Experts of a small language model: 9941 steps.
Below are experts of layer 9 (counted from 0) of a mixture-of-experts language model. Rows are named router (the router's row for the expert), up (a neuron's input weights, with its number) and show model dimensions 288-319. Each number is 50 + 10 x the weight over its row's rms, rounded and kept within 0 to 99.
After each expert's rows: a language model's description of what the expert responds to. This comes from a sample of Wikipedia text that the model never trained on.

# expert 44
router:63 35 44 52 66 31 45 67 48 34 51 57 62 50 58 40 42 53 38 36 42 46 41 61 54 61 39 59 46 59 49 46
up0:25 48 49 50 39 51 43 47 49 42 71 50 50 54 40 49 55 44 61 51 42 64 52 43 57 57 40 37 44 49 42 40
up1:36 38 48 48 50 63 46 46 51 58 49 53 51 56 75 56 37 49 44 47 60 53 58 40 51 53 70 40 43 57 35 36
up2:64 54 50 45 57 39 34 43 50 54 51 63 48 45 44 55 35 41 63 49 42 42 56 44 64 56 51 40 35 37 59 55
up3:57 58 32 46 43 43 44 51 41 67 31 57 28 51 40 68 63 36 42 36 48 63 53 42 51 50 44 55 69 53 59 61
up4:51 59 47 47 48 91 61 30 55 57 62 49 58 45 59 37 71 56 50 35 68 47 51 58 23 59 62 66 59 36 55 59
up5:67 28 62 44 67 54 43 66 41 57 56 56 55 50 37 56 25 56 49 50 54 28 55 58 53 60 53 57 59 56 62 47
up6:57 32 58 56 53 41 54 62 47 54 63 50 56 47 55 58 41 31 43 45 56 63 54 53 37 39 51 44 37 53 50 64
up7:37 34 47 60 58 46 38 52 43 47 41 63 47 39 44 56 50 44 54 30 42 55 68 46 56 67 56 29 56 60 57 56
up8:59 64 40 55 38 42 33 61 58 48 39 49 43 60 59 54 38 65 47 40 51 43 77 50 62 55 45 61 73 56 27 59
up9:51 71 44 77 52 47 38 45 48 51 56 50 43 59 56 50 59 50 39 50 52 47 34 52 53 64 38 37 53 47 62 64
up10:44 47 36 48 57 44 55 35 41 42 65 48 48 56 53 46 55 51 46 49 56 35 26 74 56 59 68 46 49 37 52 80
up11:58 55 46 45 53 46 60 58 61 37 57 57 61 70 51 81 47 56 49 55 61 40 48 43 45 52 51 65 50 80 58 60
up12:49 54 53 40 31 52 40 66 53 52 49 45 51 38 58 51 46 53 40 64 46 73 32 56 58 64 57 45 33 40 41 58
up13:53 61 58 49 45 63 39 41 33 50 62 59 40 39 45 54 46 51 60 45 57 56 62 56 45 71 43 64 55 37 57 54
up14:57 43 70 43 45 45 79 54 56 59 62 45 54 63 35 33 72 53 46 45 52 58 40 47 51 46 40 40 50 43 49 53
Description: Pieces of Dutch, French, German and Slavic names, such as van, der, du, von, Des-chacht, Vuka-š-inović.

# expert 26
router:48 45 42 71 41 51 58 66 53 36 60 38 45 37 39 43 52 47 50 66 47 48 32 46 56 36 45 57 40 71 29 47
up0:55 53 57 62 49 48 44 59 65 32 34 55 50 54 51 64 54 64 47 48 38 40 52 47 47 62 67 60 57 61 47 42
up1:61 59 53 53 44 64 38 59 57 38 40 51 61 66 24 42 54 42 52 52 40 61 51 47 36 69 40 51 32 46 50 47
up2:57 69 49 57 42 67 70 33 48 58 54 62 61 41 56 43 44 57 53 46 55 37 59 50 55 39 67 67 49 49 45 52
up3:37 51 46 60 45 51 61 52 48 32 53 61 27 58 44 51 40 43 29 41 48 47 54 44 47 52 45 56 60 43 48 57
up4:58 46 62 43 67 44 49 47 46 50 69 50 47 63 58 48 44 56 54 55 41 49 52 60 47 74 46 51 44 53 42 48
up5:74 50 61 65 51 60 46 50 51 60 62 32 74 48 43 61 51 57 37 31 53 33 33 43 43 47 46 56 50 52 48 72
up6:37 43 57 50 44 65 50 48 64 41 52 75 46 54 42 42 66 43 60 50 58 41 68 49 48 51 37 62 42 50 48 40
up7:60 44 52 53 45 48 54 51 47 65 49 50 47 41 48 67 47 37 47 54 40 45 28 49 26 44 43 59 49 48 55 46
up8:66 38 56 63 41 49 66 40 49 54 69 48 39 37 54 41 60 51 43 51 54 45 36 37 43 54 54 48 54 45 37 53
up9:64 54 41 59 63 54 53 55 45 37 60 46 33 47 46 65 28 59 58 44 38 48 45 62 52 55 41 57 59 42 53 52
up10:35 63 62 63 36 55 39 55 59 55 49 52 51 57 54 45 37 68 41 32 70 39 57 55 72 59 52 32 59 58 53 51
up11:55 47 45 37 38 50 54 57 57 40 37 44 44 77 60 59 67 52 49 77 30 48 68 54 41 41 33 45 47 50 43 47
up12:40 40 53 44 52 53 64 31 68 59 40 54 51 42 31 61 58 51 43 33 48 50 43 49 50 56 48 34 44 50 46 54
up13:46 45 47 58 41 55 53 47 47 37 34 57 38 40 57 42 61 68 63 41 50 48 63 48 41 20 39 49 57 45 54 61
up14:41 46 46 43 59 47 42 40 48 70 62 53 72 49 47 54 36 46 65 36 52 38 64 51 57 55 49 42 45 44 40 68
Description: Middle fragments of uncommon English words and surnames, often inside quoted reviews, e.g. l-usc-ious, in-im-itable, b-oun-cy, Poss-am-ai.

# expert 18
router:39 46 48 46 44 60 32 43 62 33 51 48 59 39 58 44 40 54 56 59 57 49 61 55 33 45 56 58 56 52 59 54
up0:52 44 50 55 32 44 45 55 54 43 61 60 51 38 52 55 66 46 38 49 54 60 49 47 57 64 60 41 45 56 47 51
up1:52 51 53 51 38 53 52 46 46 61 55 48 65 58 52 58 42 52 58 47 72 52 60 41 43 61 46 51 66 47 45 45
up2:51 42 51 42 58 52 43 52 41 48 55 71 64 53 58 58 59 35 48 57 39 50 46 40 70 36 46 59 62 54 28 70
up3:51 55 39 52 40 47 67 45 37 42 50 50 55 61 58 60 56 64 55 51 35 58 74 56 49 49 46 40 63 56 59 68
up4:51 60 47 36 44 53 60 80 64 52 40 64 45 69 48 65 63 38 40 64 41 66 47 38 47 51 42 37 48 69 35 57
up5:61 49 45 57 49 40 58 67 63 51 45 66 63 51 56 57 48 44 43 59 59 65 45 49 47 56 55 63 49 49 47 41
up6:63 40 40 55 45 48 46 55 61 65 50 42 47 51 53 48 47 48 44 52 46 42 48 42 45 52 53 50 53 45 60 57
up7:50 52 43 52 46 54 34 61 35 53 48 56 56 52 36 46 37 46 51 65 55 60 40 60 63 41 37 62 54 55 39 58
up8:52 54 65 62 58 61 41 44 54 39 60 44 43 49 66 48 60 67 43 62 58 46 64 52 40 58 38 43 68 52 45 43
up9:61 48 42 65 59 36 48 42 52 42 67 68 42 53 63 52 41 25 52 51 49 43 65 43 49 51 60 45 57 40 58 55
up10:58 70 61 57 51 53 42 43 57 67 46 42 70 52 38 62 51 57 35 41 36 48 61 45 52 55 51 43 60 59 47 53
up11:45 46 80 41 64 31 52 73 49 36 53 56 37 49 34 51 58 56 40 52 53 44 44 61 33 52 49 60 60 49 44 45
up12:53 53 61 42 52 27 50 55 42 40 65 37 55 50 38 51 58 60 36 39 40 50 44 46 35 55 61 60 64 44 52 50
up13:44 47 80 37 55 59 59 52 52 40 47 57 54 40 53 47 49 70 56 75 59 39 60 50 50 55 41 65 27 58 42 59
up14:49 50 44 25 48 50 44 35 38 37 60 57 53 41 49 44 42 73 55 37 42 53 52 63 56 52 56 45 47 40 59 45
Description: Leading digits of area codes, registrations and dates in infobox lines, plus auxiliaries did, do, does, could before not.

# expert 21
router:48 37 56 28 63 34 61 64 66 33 48 52 41 43 54 38 47 67 25 54 51 63 37 66 50 40 38 40 47 37 59 54
up0:42 48 54 53 49 48 46 53 48 42 58 35 40 50 53 49 42 39 22 39 55 56 37 62 62 35 35 33 54 45 44 48
up1:47 48 42 50 76 49 57 45 62 50 36 61 45 42 53 45 34 40 45 57 60 59 60 31 51 57 58 51 53 30 61 49
up2:43 39 55 49 54 62 68 50 66 31 48 56 35 54 36 50 69 52 63 50 58 50 45 51 42 43 39 59 36 45 47 58
up3:51 45 70 44 67 30 58 49 39 38 48 54 42 42 57 52 40 53 48 67 49 62 68 45 47 59 65 31 41 43 67 69
up4:37 67 55 45 53 34 57 50 69 46 37 65 45 38 56 40 45 32 43 48 44 31 55 53 43 46 52 47 63 52 47 51
up5:51 48 47 36 37 46 34 34 58 59 41 56 49 59 46 66 72 46 33 37 57 40 50 50 52 56 47 54 48 37 51 49
up6:50 36 56 51 68 43 48 53 57 53 45 41 60 54 51 73 61 39 51 55 44 44 35 35 36 53 47 36 56 42 42 55
up7:46 37 42 50 37 41 55 72 46 41 49 52 45 55 59 47 44 38 54 46 49 48 36 49 60 61 53 39 62 61 28 57
up8:76 57 45 63 57 53 50 58 43 54 45 50 49 48 47 31 49 49 49 51 36 67 52 64 60 50 57 56 51 51 56 48
up9:57 28 56 32 63 51 55 60 38 48 38 48 59 46 45 44 72 48 67 36 45 42 47 43 53 64 49 68 49 64 60 54
up10:46 59 69 51 52 39 35 48 61 48 45 27 50 51 37 44 31 48 46 45 31 51 54 61 47 55 60 55 51 44 28 61
up11:47 50 46 37 40 82 47 55 36 54 67 66 46 40 37 44 38 48 56 39 66 46 64 54 39 54 49 51 43 40 63 57
up12:43 55 37 43 62 61 41 57 41 62 43 66 51 60 56 49 56 62 34 48 56 59 48 63 40 59 48 56 45 43 34 39
up13:46 41 55 25 39 46 81 48 53 47 40 53 59 53 44 55 55 42 56 55 44 46 41 37 37 52 76 49 72 24 44 58
up14:60 46 37 38 40 59 49 52 56 48 52 52 56 42 58 57 65 61 50 39 55 37 37 43 44 63 61 40 55 50 36 57
Description: Pieces of Scandinavian and German words and names, like ä, ø, å, "Ak"ershus, "borg", Bergen, plus Royal, West, North.

# expert 12
router:53 53 51 63 45 41 61 59 50 49 66 40 41 40 44 69 51 33 40 70 43 38 45 48 50 45 50 46 49 46 41 59
up0:37 49 47 47 33 57 54 50 68 50 56 36 45 55 37 58 49 47 47 44 64 45 61 53 46 75 53 60 50 42 45 48
up1:61 38 46 49 47 22 50 57 49 50 48 56 42 32 41 57 60 49 57 42 69 50 33 51 60 33 41 48 54 63 46 67
up2:46 58 48 43 67 37 64 60 59 43 59 48 50 57 46 62 26 60 40 56 53 45 42 61 61 40 74 38 54 42 71 36
up3:44 48 44 59 64 59 41 46 53 71 52 63 49 66 41 49 48 45 36 43 52 47 46 51 68 41 33 48 59 45 51 60
up4:52 33 73 45 55 50 49 62 36 58 48 41 46 52 34 46 39 35 41 58 44 53 48 52 48 61 47 49 60 70 51 54
up5:44 41 60 49 51 41 38 60 43 57 60 48 41 50 56 58 58 38 61 47 46 53 52 63 53 53 69 55 55 73 60 45
up6:66 54 51 56 47 46 64 39 34 62 45 54 24 51 35 54 57 23 57 46 33 47 71 39 51 30 60 48 50 44 47 56
up7:53 67 32 49 48 48 53 56 51 52 58 57 58 32 60 51 51 45 43 39 55 40 61 60 37 39 51 31 49 59 42 59
up8:55 44 54 46 47 61 51 43 44 43 51 57 45 42 65 40 43 39 52 44 49 61 59 64 37 35 51 44 59 48 58 37
up9:45 51 47 66 27 53 59 43 52 56 52 42 44 59 39 54 45 37 41 56 54 31 69 53 45 76 44 61 52 52 58 45
up10:36 61 54 27 45 48 61 65 49 74 38 67 64 49 63 46 30 55 50 47 61 52 41 61 30 59 48 53 67 43 48 67
up11:59 51 60 57 41 47 50 47 53 55 54 49 51 60 52 57 33 56 40 34 44 30 55 44 53 31 54 60 56 76 40 46
up12:49 65 48 66 43 45 62 30 45 59 44 52 31 41 54 40 42 65 56 64 68 64 45 60 52 64 43 58 54 66 51 39
up13:35 49 51 54 57 54 29 54 38 57 48 39 53 60 70 48 62 41 45 59 48 54 53 43 51 36 74 41 41 35 36 76
up14:58 48 31 59 53 53 42 65 51 48 39 58 61 61 48 37 64 52 59 41 40 53 56 36 51 37 32 60 57 44 61 55
Description: Middle and final digits of years, centuries and counts after a leading digit, as in 19|8|6, 2|8|4 BC, 47|8|-seat.

# expert 50
router:44 61 40 57 48 57 49 49 61 33 63 37 29 52 39 29 51 70 47 49 39 50 61 51 51 39 57 52 52 60 47 63
up0:56 61 35 57 43 58 56 40 53 54 33 44 65 44 58 73 41 37 32 44 38 44 46 44 62 36 61 59 51 42 47 51
up1:48 42 51 35 35 41 50 69 46 36 52 72 51 48 55 37 46 40 51 52 53 56 64 40 55 52 54 52 48 65 44 60
up2:65 53 44 49 58 59 52 45 13 45 55 54 42 66 38 57 64 41 50 62 53 63 59 55 58 58 39 34 50 55 46 44
up3:47 52 66 49 52 37 49 45 52 52 39 50 54 56 54 42 59 54 54 40 31 61 54 63 60 65 46 46 28 44 48 34
up4:42 52 52 42 36 55 55 24 37 70 60 54 44 51 38 33 61 53 42 51 42 38 38 30 60 68 35 55 67 47 53 43
up5:23 51 41 57 46 59 56 64 48 58 49 54 44 45 33 49 45 44 38 46 44 46 41 51 51 52 45 61 54 53 51 50
up6:62 43 72 59 69 71 48 51 35 34 36 67 55 29 66 57 43 71 51 41 49 39 27 38 59 62 37 46 70 56 64 39
up7:67 62 34 58 51 44 49 54 42 57 34 53 63 56 56 48 44 43 48 66 52 55 63 59 53 35 39 60 57 41 53 49
up8:62 58 39 43 51 46 37 45 53 54 40 51 64 69 46 46 48 55 58 48 44 51 56 57 49 47 64 51 54 29 47 49
up9:69 54 42 43 52 35 47 53 42 57 53 46 50 57 44 47 58 43 38 44 49 52 74 71 82 58 46 37 45 44 50 49
up10:63 53 32 49 59 48 36 50 66 40 59 42 70 49 45 62 47 61 62 57 45 36 39 41 48 61 51 54 42 58 51 52
up11:48 41 47 33 36 43 48 38 44 54 50 58 51 67 45 76 28 46 46 56 63 51 65 41 56 37 54 69 57 58 63 48
up12:70 56 61 52 33 52 28 60 46 48 51 76 53 46 62 54 45 51 53 28 42 63 49 60 55 56 42 58 47 52 49 74
up13:52 50 51 46 43 58 47 49 63 42 47 68 50 58 39 54 43 42 43 53 54 35 47 29 57 63 40 52 53 71 49 37
up14:50 57 57 62 46 33 58 48 59 54 48 42 43 50 50 47 51 44 39 49 38 46 64 50 68 49 45 55 55 46 32 51
Description: Chinese, Japanese and Korean names and places like Hong Kong, Tokyo, Kwok, Lee, plus syllables and capital-letter abbreviations such as TCM, SWIG.

# expert 28
router:39 52 41 48 50 45 59 62 53 51 63 49 46 52 63 40 29 46 50 55 61 66 40 67 43 58 45 40 52 73 55 49
up0:51 54 19 59 48 49 49 58 45 54 52 39 33 32 67 52 53 45 58 62 31 47 63 38 63 49 33 42 52 56 40 52
up1:34 78 55 47 40 43 45 58 70 54 23 47 47 57 58 66 36 49 40 47 48 54 52 57 44 59 51 64 36 61 60 54
up2:39 56 58 51 45 48 51 65 54 45 43 58 54 52 50 49 51 49 58 48 57 51 47 31 55 40 57 59 50 48 42 48
up3:56 35 48 31 45 47 47 56 47 59 78 58 46 42 40 44 42 55 42 53 51 39 41 64 52 55 65 42 48 30 38 56
up4:56 53 40 38 50 48 56 51 26 40 54 54 61 57 46 63 30 56 39 61 44 51 41 55 61 59 36 50 46 66 51 48
up5:59 56 43 47 61 50 49 50 48 46 48 47 45 48 64 57 55 44 74 53 49 57 67 55 51 56 60 48 66 43 40 54
up6:51 60 50 58 44 42 56 49 56 31 49 57 55 58 41 32 43 55 54 51 28 66 46 53 45 52 44 46 44 37 53 58
up7:49 38 46 64 53 51 56 53 49 40 34 60 43 54 62 58 49 46 53 47 47 43 51 55 71 38 51 53 54 59 41 51
up8:68 37 31 51 64 59 73 39 19 54 55 72 37 57 44 58 47 48 46 42 54 35 58 46 45 52 72 40 58 35 39 47
up9:54 42 52 44 49 49 46 49 62 44 36 57 34 48 56 51 49 61 62 45 62 59 58 63 63 36 57 57 43 46 43 42
up10:36 39 64 45 37 48 49 48 39 41 51 47 48 63 45 63 49 53 45 42 28 43 54 50 50 57 72 59 66 44 47 51
up11:44 76 45 61 48 67 61 51 62 35 53 41 45 41 45 52 73 44 64 48 64 44 58 47 57 51 41 56 62 53 40 42
up12:54 36 44 36 51 59 36 37 35 40 54 49 86 49 46 54 52 55 43 51 55 44 45 40 68 55 47 60 58 54 63 48
up13:50 62 68 58 60 60 56 20 43 45 45 49 48 49 28 52 58 42 46 47 56 49 57 48 59 45 62 44 51 49 37 51
up14:56 70 41 32 38 62 52 41 46 32 52 39 51 59 53 52 67 56 31 55 40 55 82 44 53 58 53 61 62 44 57 57
Description: Accented vowels and word pieces inside non-English names and words, such as í in Artístic, á in Táiwān, and Cyrillic or Thai letters.

# expert 58
router:57 54 49 56 35 47 64 61 42 40 53 40 47 42 42 60 32 43 64 61 55 39 55 57 53 43 33 44 57 40 51 59
up0:45 68 52 42 68 48 49 27 58 54 65 58 32 46 50 44 45 41 60 62 52 51 49 42 42 35 45 55 58 32 58 30
up1:56 74 35 46 51 55 55 43 55 53 55 58 38 56 72 40 38 58 39 50 54 46 55 45 66 62 62 23 48 45 49 53
up2:60 40 55 61 66 52 56 49 47 62 53 46 55 56 61 52 58 73 58 42 62 57 49 45 57 61 51 64 47 58 52 68
up3:50 48 45 11 52 57 42 60 64 58 50 54 53 50 48 37 25 53 58 51 57 40 61 65 87 63 50 51 51 43 60 63
up4:50 41 55 48 48 35 58 58 39 43 55 33 53 61 46 20 32 62 42 25 50 43 55 46 45 34 42 54 54 28 47 35
up5:54 54 51 74 55 40 40 33 66 56 52 45 46 49 43 53 59 37 49 42 29 54 49 47 34 69 62 48 50 68 47 50
up6:50 52 42 23 47 56 41 59 54 41 48 53 42 59 36 67 58 67 61 45 34 59 44 54 66 52 50 45 42 62 53 59
up7:63 58 50 59 39 57 53 55 61 62 37 52 62 61 50 49 43 42 58 63 38 45 54 40 25 56 59 19 60 56 53 53
up8:36 42 48 32 65 55 66 54 52 43 58 54 52 55 56 49 53 39 51 42 52 53 58 44 48 56 53 44 51 50 51 44
up9:61 44 53 54 58 59 71 28 56 58 45 44 45 43 44 41 43 74 24 61 48 51 31 62 35 52 44 60 60 38 42 59
up10:47 49 51 41 48 67 35 53 58 49 47 40 43 49 68 39 46 38 41 60 53 62 58 56 47 53 66 40 42 40 60 50
up11:57 28 48 42 42 46 34 55 50 50 43 57 55 60 58 31 83 46 68 32 33 41 54 41 31 35 49 60 42 39 54 47
up12:44 63 50 59 24 57 51 38 54 68 53 51 34 36 58 38 45 44 43 59 51 39 36 57 60 53 59 50 48 45 70 51
up13:68 62 63 42 46 58 58 46 55 46 66 56 68 47 44 43 59 53 68 53 51 53 63 60 51 68 41 57 49 49 48 48
up14:56 45 51 53 60 41 65 20 48 53 65 65 41 62 26 45 45 56 43 31 55 50 39 33 42 54 43 54 48 45 48 49
Description: Inner and final digits of years after 19 or 20, such as 9 in 1996 or 1 in 2016, in careers, tables and dates.

# expert 54
router:36 50 47 52 53 53 33 63 53 41 54 46 46 42 65 29 37 41 56 27 51 50 36 52 55 43 47 33 56 63 39 51
up0:50 34 63 65 45 43 45 37 41 49 54 52 51 54 45 51 58 54 51 43 54 39 67 45 43 41 33 59 48 58 50 26
up1:59 42 60 60 50 55 34 59 60 54 52 64 46 39 47 68 50 60 49 63 63 39 52 60 61 55 51 46 56 59 46 70
up2:44 69 55 52 68 55 49 64 48 57 42 52 46 57 54 55 51 33 32 49 47 57 52 33 42 45 52 50 46 34 34 64
up3:57 43 37 67 68 66 41 31 61 67 47 50 48 48 59 52 60 47 47 56 48 53 43 53 43 66 47 54 48 36 58 52
up4:43 65 47 55 37 38 62 41 64 56 45 51 59 40 53 63 41 57 36 44 51 40 48 57 40 53 44 40 45 49 44 48
up5:67 42 54 61 65 71 45 44 50 40 39 48 56 57 46 67 61 40 52 31 44 57 52 39 64 46 45 42 44 61 63 66
up6:52 50 46 62 52 46 51 58 47 32 60 42 60 42 46 49 53 57 48 39 53 39 54 47 45 44 51 52 44 49 44 50
up7:59 45 38 39 61 40 25 65 47 57 45 29 38 38 49 47 50 63 43 47 59 68 49 59 45 63 40 44 35 58 47 53
up8:47 45 48 54 56 36 29 49 65 40 67 78 63 43 61 67 40 48 41 54 75 56 58 46 40 43 67 42 54 31 40 48
up9:46 49 39 68 53 56 49 60 34 46 53 33 55 49 37 48 67 43 60 61 51 48 48 56 50 55 59 57 52 56 32 62
up10:55 71 60 43 39 51 59 71 52 45 40 47 31 58 59 39 55 60 57 34 62 65 47 43 49 49 49 58 51 46 44 43
up11:60 50 62 45 73 42 43 42 48 50 41 61 42 42 49 47 61 37 51 34 41 41 55 56 35 63 57 41 48 66 33 42
up12:47 53 40 45 51 48 63 62 68 56 53 52 47 63 48 62 49 49 56 44 58 46 36 65 39 50 52 45 52 45 43 37
up13:58 44 47 57 47 57 54 50 41 45 40 58 58 44 59 54 61 54 47 41 54 44 40 49 61 70 60 28 38 55 58 43
up14:47 62 61 41 36 56 39 45 39 40 43 61 62 49 43 64 50 45 58 64 33 42 44 35 53 50 60 76 51 52 26 39
Description: Commas in set scores, thousands and dates like 6–4, 95,783, plus currency symbols $, £, € before amounts.

# expert 48
router:52 43 34 61 41 56 47 50 48 50 58 35 40 40 58 39 39 32 46 47 49 49 33 29 51 34 45 52 38 67 43 40
up0:44 44 48 48 66 46 60 46 54 45 54 49 52 47 61 47 50 50 43 46 55 33 42 66 56 66 44 51 30 42 62 38
up1:54 51 65 27 48 42 41 49 46 54 54 49 53 55 24 58 51 35 40 46 52 46 32 40 53 58 43 58 75 58 38 50
up2:59 42 39 48 39 52 50 45 49 45 54 56 48 38 45 61 57 65 33 51 35 57 54 34 56 45 35 59 45 35 49 50
up3:45 31 67 63 62 33 51 48 50 52 51 47 37 54 36 63 61 56 49 52 52 48 58 33 44 60 35 70 44 46 65 55
up4:51 66 68 36 68 53 45 63 37 73 55 30 58 54 40 49 38 67 50 47 42 41 43 33 56 37 53 46 61 63 52 67
up5:34 46 43 55 63 70 24 34 43 70 54 29 70 63 45 62 59 53 60 50 51 57 42 38 53 45 62 45 31 49 50 38
up6:33 58 29 57 37 39 31 53 60 53 41 63 39 59 36 60 69 39 41 43 46 65 48 65 49 55 62 42 55 38 33 40
up7:47 47 57 40 55 44 50 42 45 33 48 40 49 43 45 48 49 57 38 46 47 64 50 60 51 51 51 46 51 58 40 48
up8:67 56 48 56 44 47 55 53 38 56 49 77 42 53 43 43 65 38 51 66 38 49 26 60 36 55 47 65 43 45 38 61
up9:54 62 56 49 58 34 50 49 47 46 66 43 61 51 39 49 51 57 50 67 41 43 20 39 65 58 37 48 58 56 48 54
up10:52 60 58 52 63 47 57 30 49 43 63 49 50 43 36 51 54 47 51 40 59 54 61 34 42 30 55 49 47 41 32 57
up11:48 51 44 33 61 52 54 64 50 34 45 41 52 45 53 70 54 48 66 51 54 48 37 43 50 50 48 36 38 48 42 37
up12:52 48 54 59 75 52 46 70 60 46 38 46 49 42 58 44 34 34 55 39 51 60 62 52 60 43 37 53 53 43 38 43
up13:55 42 49 38 52 43 57 53 46 40 40 57 46 50 70 47 67 46 56 55 61 44 60 59 47 67 66 53 46 33 53 65
up14:61 53 64 50 45 56 44 55 48 46 51 52 68 67 38 38 49 47 47 61 56 45 69 40 48 37 45 43 57 54 52 45
Description: Column headers and position or result codes in sports and election tables, such as Date, Pos, Pld, Win, CB, Candidate.

# expert 53
router:35 44 69 44 48 47 41 65 41 40 42 41 56 43 56 59 47 58 60 38 41 38 54 65 41 47 50 48 67 57 50 57
up0:71 62 51 53 73 55 49 56 55 52 63 54 50 59 39 53 36 42 45 60 46 70 32 40 29 50 59 47 63 52 45 63
up1:49 58 44 70 42 49 73 43 48 42 64 68 56 51 64 43 44 49 63 48 41 45 58 49 54 59 50 36 60 48 54 55
up2:71 46 28 58 51 62 39 57 41 61 51 49 44 55 44 50 60 47 50 47 48 59 47 67 52 47 56 60 40 44 46 48
up3:60 40 45 55 41 47 36 55 49 54 56 46 38 29 52 67 52 54 71 50 36 48 37 52 60 58 50 50 35 56 46 52
up4:49 41 70 58 39 42 37 31 51 58 49 62 43 57 62 46 52 51 47 50 40 32 33 22 36 67 51 53 30 66 57 45
up5:55 28 39 49 51 34 50 60 62 41 39 38 46 61 65 41 69 54 63 42 61 54 45 54 45 43 51 43 33 55 51 58
up6:32 54 48 36 53 48 59 66 41 44 51 68 53 44 52 39 51 40 51 45 61 58 67 37 40 52 57 61 48 27 65 46
up7:36 39 62 49 43 58 51 38 47 59 52 44 44 71 66 56 55 44 54 32 52 53 48 47 59 56 57 58 42 50 50 36
up8:53 63 58 56 49 57 75 50 46 67 47 62 33 53 41 43 56 38 42 30 42 54 63 51 52 54 31 46 53 46 32 63
up9:47 45 69 46 43 53 25 49 50 54 45 35 42 43 30 54 69 54 51 48 44 41 32 64 39 52 53 53 70 47 55 65
up10:64 58 35 56 56 69 64 49 60 50 53 38 60 56 47 48 47 47 25 45 53 37 59 54 56 43 56 50 58 40 45 47
up11:58 47 32 32 46 64 46 49 45 71 51 59 42 56 78 62 57 46 35 59 35 57 57 25 46 50 51 41 43 54 44 66
up12:71 47 52 37 51 58 41 55 57 49 69 60 57 26 53 51 54 41 41 76 68 62 59 52 44 56 55 65 54 43 54 53
up13:45 53 44 47 66 39 42 47 50 36 52 45 42 35 39 44 54 61 46 61 52 58 52 40 24 55 63 57 61 64 54 41
up14:55 59 39 48 34 64 43 44 61 59 67 47 38 60 48 47 50 39 39 64 63 39 47 51 43 33 53 48 52 50 60 42
Description: Middle and inner digits of multi-digit numbers, decimals and ISBNs in tables of measurements and statistics, such as 197 kg, -0.7300, 978.

# expert 27
router:47 49 42 54 48 61 46 24 37 46 59 35 45 69 53 49 52 46 55 51 52 66 59 26 45 69 55 58 53 57 60 47
up0:59 58 37 54 43 38 50 53 50 52 47 45 57 54 36 50 51 61 62 56 67 57 52 53 56 62 59 55 38 58 63 44
up1:40 42 44 38 57 50 43 40 50 41 57 53 37 70 42 48 75 42 32 48 53 58 47 48 47 57 52 50 54 50 44 43
up2:43 50 60 47 47 62 53 60 35 52 48 52 30 62 70 65 50 61 52 53 40 43 50 51 39 56 57 44 70 37 43 59
up3:54 45 52 52 56 53 55 41 59 39 45 74 60 61 59 49 53 38 44 60 35 46 49 43 65 70 42 64 37 61 45 49
up4:67 44 28 44 71 54 35 35 48 49 56 63 50 46 44 49 53 60 41 44 43 52 60 58 51 73 57 54 41 53 50 49
up5:36 55 47 30 47 60 44 53 43 44 55 40 58 61 48 43 55 45 43 52 36 60 53 24 65 64 63 62 43 52 47 51
up6:56 31 60 59 54 37 62 57 48 44 28 39 77 49 41 65 58 48 49 57 49 56 48 44 55 55 48 56 64 43 58 42
up7:24 38 54 43 24 47 61 41 41 46 35 46 42 57 53 48 50 34 50 41 59 58 44 51 39 52 51 65 50 63 44 58
up8:35 29 46 56 50 48 54 69 59 48 38 56 46 58 38 64 35 52 54 57 56 47 48 51 47 49 54 58 43 58 36 55
up9:41 53 48 54 59 39 55 46 50 63 35 38 45 40 52 51 39 44 40 63 61 42 50 36 49 46 39 40 57 37 70 49
up10:50 59 52 48 34 30 46 37 46 55 51 53 80 39 57 55 41 76 51 57 52 51 46 57 55 38 46 36 67 40 43 23
up11:39 47 57 63 51 51 46 55 50 44 34 62 34 67 57 69 59 58 29 62 69 47 48 55 49 56 64 53 43 49 44 57
up12:60 71 45 58 50 37 37 63 48 46 38 55 53 58 65 54 56 66 51 46 50 55 39 31 37 53 32 59 61 40 49 48
up13:40 41 45 51 54 69 56 53 61 50 54 59 55 52 66 68 56 44 63 39 69 37 48 49 40 67 57 51 35 62 60 57
up14:46 70 52 67 30 70 42 66 65 53 50 61 46 66 52 49 65 54 54 50 70 61 45 49 45 48 69 52 36 60 35 64
Description: Nouns naming headings, table columns or infobox fields, such as History, Population, classification, Event, results, census, details.